{
  "num_hidden_layers": 10,
  "d_expert": 160,
  "d_shared_expert": 0,
  "hidden_act": "bilinear",
  "balance_loss": 0.00893,
  "lr_router": 0.000485,
  "optimizer": "adam_variant",
  "max_grad_norm": 0.5
}
Below are experts of layer 5 (counted from 0) of a mixture-of-experts language model. Rows are named router (the router's row for the expert), gate (a neuron's input weights, with its number), up (a neuron's input weights, with its number), down (a neuron's output weights, with its number) and show model dimensions 0-255. Each number is 500 + 25 x the weight over its row's rms, rounded and kept within 0 to 999. Numbers have three digits each.
Before each expert's rows: "comes after" lists some tokens at least twice as common just before its tokens as in all text. This comes from a sample of Wikipedia text that the model never trained on. Tokens count by the router's weight.

# expert 6
comes after: " |", "|", " a", " 3:", " 1,", " (18"
router:482464521514512517521476493463496485504497465518465504431514498475548505506526456494515489512509543462484508488496493487512482535456512558504499521477496489466475493501520482517466507456453528500471479479534420518494513467509525464493514499523504483481476491502500475519466516472544469479526476495479472508460467468521500474519528472493510534473546564490514550493482471485483506523489505507476524492526485472489560495519532502485489470468488469476437479501469495477466490499505493518513497504536518480476470454494527501489485504454503516512501491520516459511495557471454518499451483474524505496505473499513450466507499512483517492498464478508506486491493497484480480479533520513505503473532519466457528500494479492479479539504475456493486465494499534542493490489509579
gate3:493498504545511529486493486468497509538519502505503478526521530488439452511470496533480516539503521479503527479498507484462512478476522517503488482447458493518526518475522528484509515483511508517502468495459472501515472492499503520495517489516499522519494490473498482515514516551496520485499453519512522490497493527488518503516484465483485501497470493509489552494500480527490464525485488477497479589499501514487487527487519513521510449492480505487533488567482501495411531438466493476477491495541513510502543528509504492521510445500483482509501483555504486510487492520524505514451507482503522480513448504530493468494494482519535464430521508532515509506477496530505516459508530484443486495546506524474553505513525550519497453467468445530501497523486504493508456480482531
up3:547500517472523534472471542472533492493533492538495524509571511499522511480478505501545559511508510510519493519527539462494490510522513528485466516495532480518485448506500483468515479462550514487491499510565522526514507552471494521494495538478535495512490569480466502504486528509502530481466496488477467549452499561493531494527500498500465542478535517498503525483496454476524490459551512465495503520520538511482520485512524493509460517506522549486502517523489499495522457504483538541485519518442476495527460528522451495501526474486480501514461479508478493486466503474516524453497521504501501527494500507514493498476492495500516514529463528518494466513495507521543538514455484525503514521487466510545477501479504510475533505497455515490523500479510519465512468520524491
down3:476479482540507484521479463517520496480520480518489490491484494450487489505433510514494490482504484469480477489478514478459513515445504502530494533466480532484482496531520498543457502497489509489497493534486517518516534521442506501485475515463497535545482510468439487498520548498469521564499482456468515488499494444484483521472457466489465476513491466498502485542517474501490489542509500505471471515493507496530529504533464519520501526495503484492471499551485512516484517510464492488507489543509437520483542469520497499490505522489492472510514503490456497466502496468521469520484542528511476516455512472447539547510461548544496479472515537555486478464490464525486516481474518507483498521500489503502487511486518500525542526508554468512503464463500498507532526511502459
gate4:460516489476510492467495508496483500528530533484449499493502450514535497504483467434535491496491483489460525538499526501528518482472498505496524533491476506483522473481499493499502477452508534499511470551502483494535484481505511503484543481464482504538495469514505546496434487489516519519488518506526524502446482485466501483506525470497499483504513469500482514543496518493479453501508478445500499540548517510515464522498499495499506519485471512503484491517587445550511485494512500529472508505474500457545534475541481468530491454511558496489472512521477487543489547536529480523482547507512519497536529459481506508472495485509520530494546471475497543524507521539508486509503523500496494544490514474501505446515460493502483524480514514528473442485493515526512482492510508
up4:526495526515508481539484482495513500523511498523531501506501548554481504509498517471454509493528520483532497477478554468506473484515532488527520542457515470471527502506539448516472526527495475473494484507523523472478503520550554439463495500502497471504505508482530466474531461506502475530511492472518482535491485537563493482503497467535496507436515535471477531514502523482498517483491511531525574493489505516491515469443482481516542515519499463524510500495508483515455497511473504499513486506544518495471528527473517481498523462485509559546466534520487506490482472496461503488496506531461494558483530488494510509496500560471518521524494524459483483500496446538499456471483466509498493520469466495484505478487505526508506519499496506448500493515489488498507545519510506
down4:491484528475541524487522505490451538485477483502575509473483467463508470485471459513496479508512480498559524452494523485520553549534448497510476459491465496530555504500457444523505478530533460536484528502470482478526514529525500494524474528493513471497524513464486523539529493522487479503485540503493485520481483524495514507472494507499519515531510487480509511467481484549480518494483490498470514509448505481473506480473515527495507470528510452485489510513489525534527483489513476496501489524495500526543490469498469480513544506511485504558481483489495487504479491521522521509554456518519455512496526477498551475527474510494457477523484525529497475494512546521521520451473476519506466503504476499469505491503504544537466461487493494477537517498461445473514519504500512

# expert 10
comes after: " |", "|", ";", ":", " N", " (S"
router:493524497514500505493515509490497496462481496495538524537513519478505524481559482469524473518487490462546524481496524520498457536472435509500476490462455479493530523515477524461510507502468517480465507503479497558536525537461489495551478464496516533501483488506502477502497448509551478506507453486501512491552524543497536512497522487522496504481479456515466437518526494491516488587499531514476453525493501512513514472535513524510476488491509494499488466526498455525491519490474564500515523477489482490511490468479511481548470496479471549536471523479496530477495511553531465515499483496472517493505527526516501492499496470501494515467500509549496495485472501448475551484515495467501485481486509532506523474523486487521493490498460520521497540506543491504526502475538480
gate3:534501499523498492486490496566523525530447523514493512499516517482445529510488492498498525519515497438461469458510514510519465466487491505489490537528517495478469523498549541510490541523494479515536518514543557527548505514507490545509492496467564495460448531515476505537477528493482513513533507440471494541477515458458486487527453496471498529537464483502488548484523506527495491552507471481514514464497470517510502486522500519499453504476498463520485489482503450470451484475524505509487516530493538521501522456494479532466500467528455466464489497518503497504472492492484488489500482490512497458486517510518458510450485476489540523486490491491466529516478491499528491480513487483532525472525526507505500519515475476497476536509538487519521518525512515458496472510491520
up3:463506506495506515545528513490494496547464521456486513473499462506509533506515529504509497508483521471429507502534511526507526500500517522525502476502502482527474520516498526482516488420500507477519530496534505493482496457526485488489508473521484504507511473455479500516445489515449510475527517499518504478477505476545485505427524538468475508473515510459501511487503495447523462520535544545480480531488512509517481479530483508529536498515473495531492459472496507535493485506514460510513470494506482492475510500546502509521542486499525487511510541476558488468504520482498526483514533505484510489487545510460454508490542493530499473443529494470512506517483501477494512573571510464493533472520492515485528466500500483526487526560501500500481496488501471517517458496525461
down3:470471475530478501487501468497527520501509518503518493471455498521499479489505578512541444512500483545536541564478494475532494465544507505478456519498528560505512532483492497534449492502501506498484495472516464514517519502519485481498469517500481521532516523483490458508501493492491484479511492469511462457513478505486524507485505491471494499500504511505489474529505515511500501497506488494519475519485464492470517459497498497539451515470464501525501503501481506525522501439508547485537551518461496537475548544519495508529555504539525497545557523510495489542497483486504485510508483509484493503466467484504512511510482559503545516514517509487478546496488494478536509522460459487485487533470535521542450492510531474540523497491556506510499495475519533522516489531517447
gate4:477516528525532472476485492482516536489503468500474527467500520525513528504448474523515506509501497491461510530490494525527534488490477552519507537534478494487524443530506517522476487529499535467480468526485469498504494476497490509488498520478493469514516511468470442532503448508511486530504488509492523493453539540464568497514490458516501526514523489508492460537471508513471484486479516474505480521474499483482513476457470542490511502462523532466502468542450507514499494466535502498521538557535533494517456523535491490496522549529510495472456473509523518490500501506450517500523498493503498496512465521493493487478479528505512470479574514551469463476502511476549533514495507513530506489534491497499496536500521520487478525539494495447534485504498532493506460518521453
up4:468520538484519542536505487482489497498482494544493499503483496507511514489491478486516506481531500465514466463490481484488468493471477528477542482530488478503503535479524496462509530529515519520509537525519457467468534481535510524464510501503513495506500527506506541500510493514526496508481497490533506480478486550539515526510521538494516486557485473497457489470508526510505544432552526444485511492548547501488499550467496518485479491453475497454536488529507492477503529511517530503545538454517511505502541519541488544526483479499491516459524515491516543473507500447502552492474494509503508493501486471507496507523470501484517456470485492493489479515478513487476534522496513506499436504485438510479502462522506492500488476476505483552511438509486572512498484466467494
down4:511453506504482506469495506520487505499535471534480468522488493499486462525456547519453490517492477497529509519480506517508507453439474507541500513520518507491497456523529533555487530522522511492510489474431520484518480506508506515464521421462520486488476487491492488543486502510519514542527488479468484505466517504526500463515502478514502513506481510503529494523457542494475490524485517454490504461475498522492455496470507500524504460485512494476513462492484478503494513486497507477471529547509523515476514486533503515508488518510509501518505571534509502513551487485503498488447537458508532521545503473433491470464503524490452484481491492464457513472526517521558510501490513523493493501536459499486514526566509485480508534507517508491459533503535520509537508511544488

# expert 11
comes after: "\n", " ", " =", ".", " ==", ")"
router:530496531512497518475472521488470477495535506468497472484459455480453490479514550557474485485492485515522466552497523422431508500505471476480452457496500503546471519503492482532485487501520516501513496481496510494477492531482526493500483503488463517497497494489509504511539550461491522508455500518491497521463497473465489481500494499499486499529530497520503520469531531504495507491510513456455497458481465474485487572519520493467548453546518507471534511487479519469496498476493494494525519551490481499515486502463506521504511489569485444469479517504478556474508468464521520481537462467507500477491531471484525587470492512487462512513526509511505487528505472493501500541481488493493504500504503524524492537479481500507489505499498509493482523511473508498473525484455522
gate30:456515461505522493469488452457509523523468467486488488463555466500496494527517488498509495492501473468505525493490494500506472499498490502471533497507539489561549539507503505456472447471550525475473472512515520525488474500481539477524488520540454513513430482503490528531511528509529508461501499451510503480488520513497525521542461507566475492504524507506462484550505473518483500496529485516523499536453536524495499503506515499499449483507528535518466503480493497509488516493501552515531476480497556489533489502512459453477519474508500492462532496492490497469467500538462522499508541517499472534462498493512539501457512531495488506527519518485545482494506478528497479506517497493446494484505511497474450516572509535513485519492501454501527470490499489519484509508509489
up30:518480499462508488516494494490473521523460519468513454518505508494462506490513490484549525521517516517516482525489469477503527500489538457510528508521497520498462556569474511483491527503470572485501518486497507518500511495485515528478501493502502493536523467508501508476490490516489512519539557522490501459524490523476475551470459446499493511542482458497518478525523512519500508539485468473493452460549519471487537509511504557508528484471477478561484508486531468530518532505520481512502512453531532523524485492514519499503511527497498507512481535487531467494556495502465492501500452496494526493546534467499503535495473511508513535545527531524527526505490478505501479541535539499471520516511501482490497534461455505509501496442501470493442530511479485485515480484483541
down30:518563498497479470506465527481505478499511494491521487459509453508540504481485495484513481472497538542459514450488508481483506478458514491503491501507498473498490511450503485508504480544498501517476518519454474487510506506529507528519525488479482480447483489475472473491510521488512478486526515469543520440495494531473515497510491549501511492555508471508476508503509497468488485504504461499518496476489471467472531521505511493552480559477518486501477493535484531485528508494538521450518474548463447485500485467526495490498482484564554509504523470524471491512460509504544547489562505508474493519511496486489509502409480469555512501497542493492532525506506481508490479494478496458521484496503479490497460507509526483495549557493506487489493471521521500505466514486551472
gate31:499510525515474516500461532533558482498516461473487483521471524492481508490516471499575482505458466455524488486501542500547511487474498527507513521450540552480502534509488503502488483513557483457496535502495464518492502538545519546485513524495454516495488509515560467537467508502541481506485510497487499549468488510482477515464528507464478521449504535499494519498525488526521487509496501483471483464466534517480501504494523460527509506540536446491503511494490476504535440521522538514521511469481500476482485497545480508501502478497531476512504481516506510509480515483521470512485480469494484536497457476507528459536558541471514523475510516510525487518531515535517492475514499501475498474493487498505483486483465440521512468470489513536476493527487492533478499532540469
up31:502484480490507540478520492474523480558501482506455550482535509519520507491471472479459476501488485507536505471529485519484549483476471492530482525468471499516495469480501520503459539534494502523487501533503518486527520491501480507490506520505513503480505481524488500472413515477552495539493487493517481495475490485515479546535496445453535495499458513496469502529512474479452484512503490522498486524493540510523495502478549506486511520494478507493502496515475513490508541491504552491494535478490529535470513493459549501533451527561475463510515517500475453502536539545537498500532527497517492488482499556512489493509467490496529485490494523483507469531500449511484463513478476527484512504473472487462512514527534552527538528497504532460470518457465498513483505491463530
down31:494525545517473546490524505514573522534497515499466488503482525488505485491569452517531514536499511467474499469526511532514534435439524504475510495497516511515523489502495459508479496544501460526505483505500490526491508529497487508471463519501497537517499481490534455542526481486557472507451477477497480477499504495513521524468456504458475496484497539512498488473474492520479477534504559468499486486476518488471499502488513475546487526545502460546477518470498519549513473506487523515506500479505495514540480550490464531491466488515542507516492507520502483508480534538512467499504504519518509514494475507506515472548526504514438479503488506476512519445531493484511486510487498550483495464487470525484489541473477511454517505531459496531523506513503502527510504561516497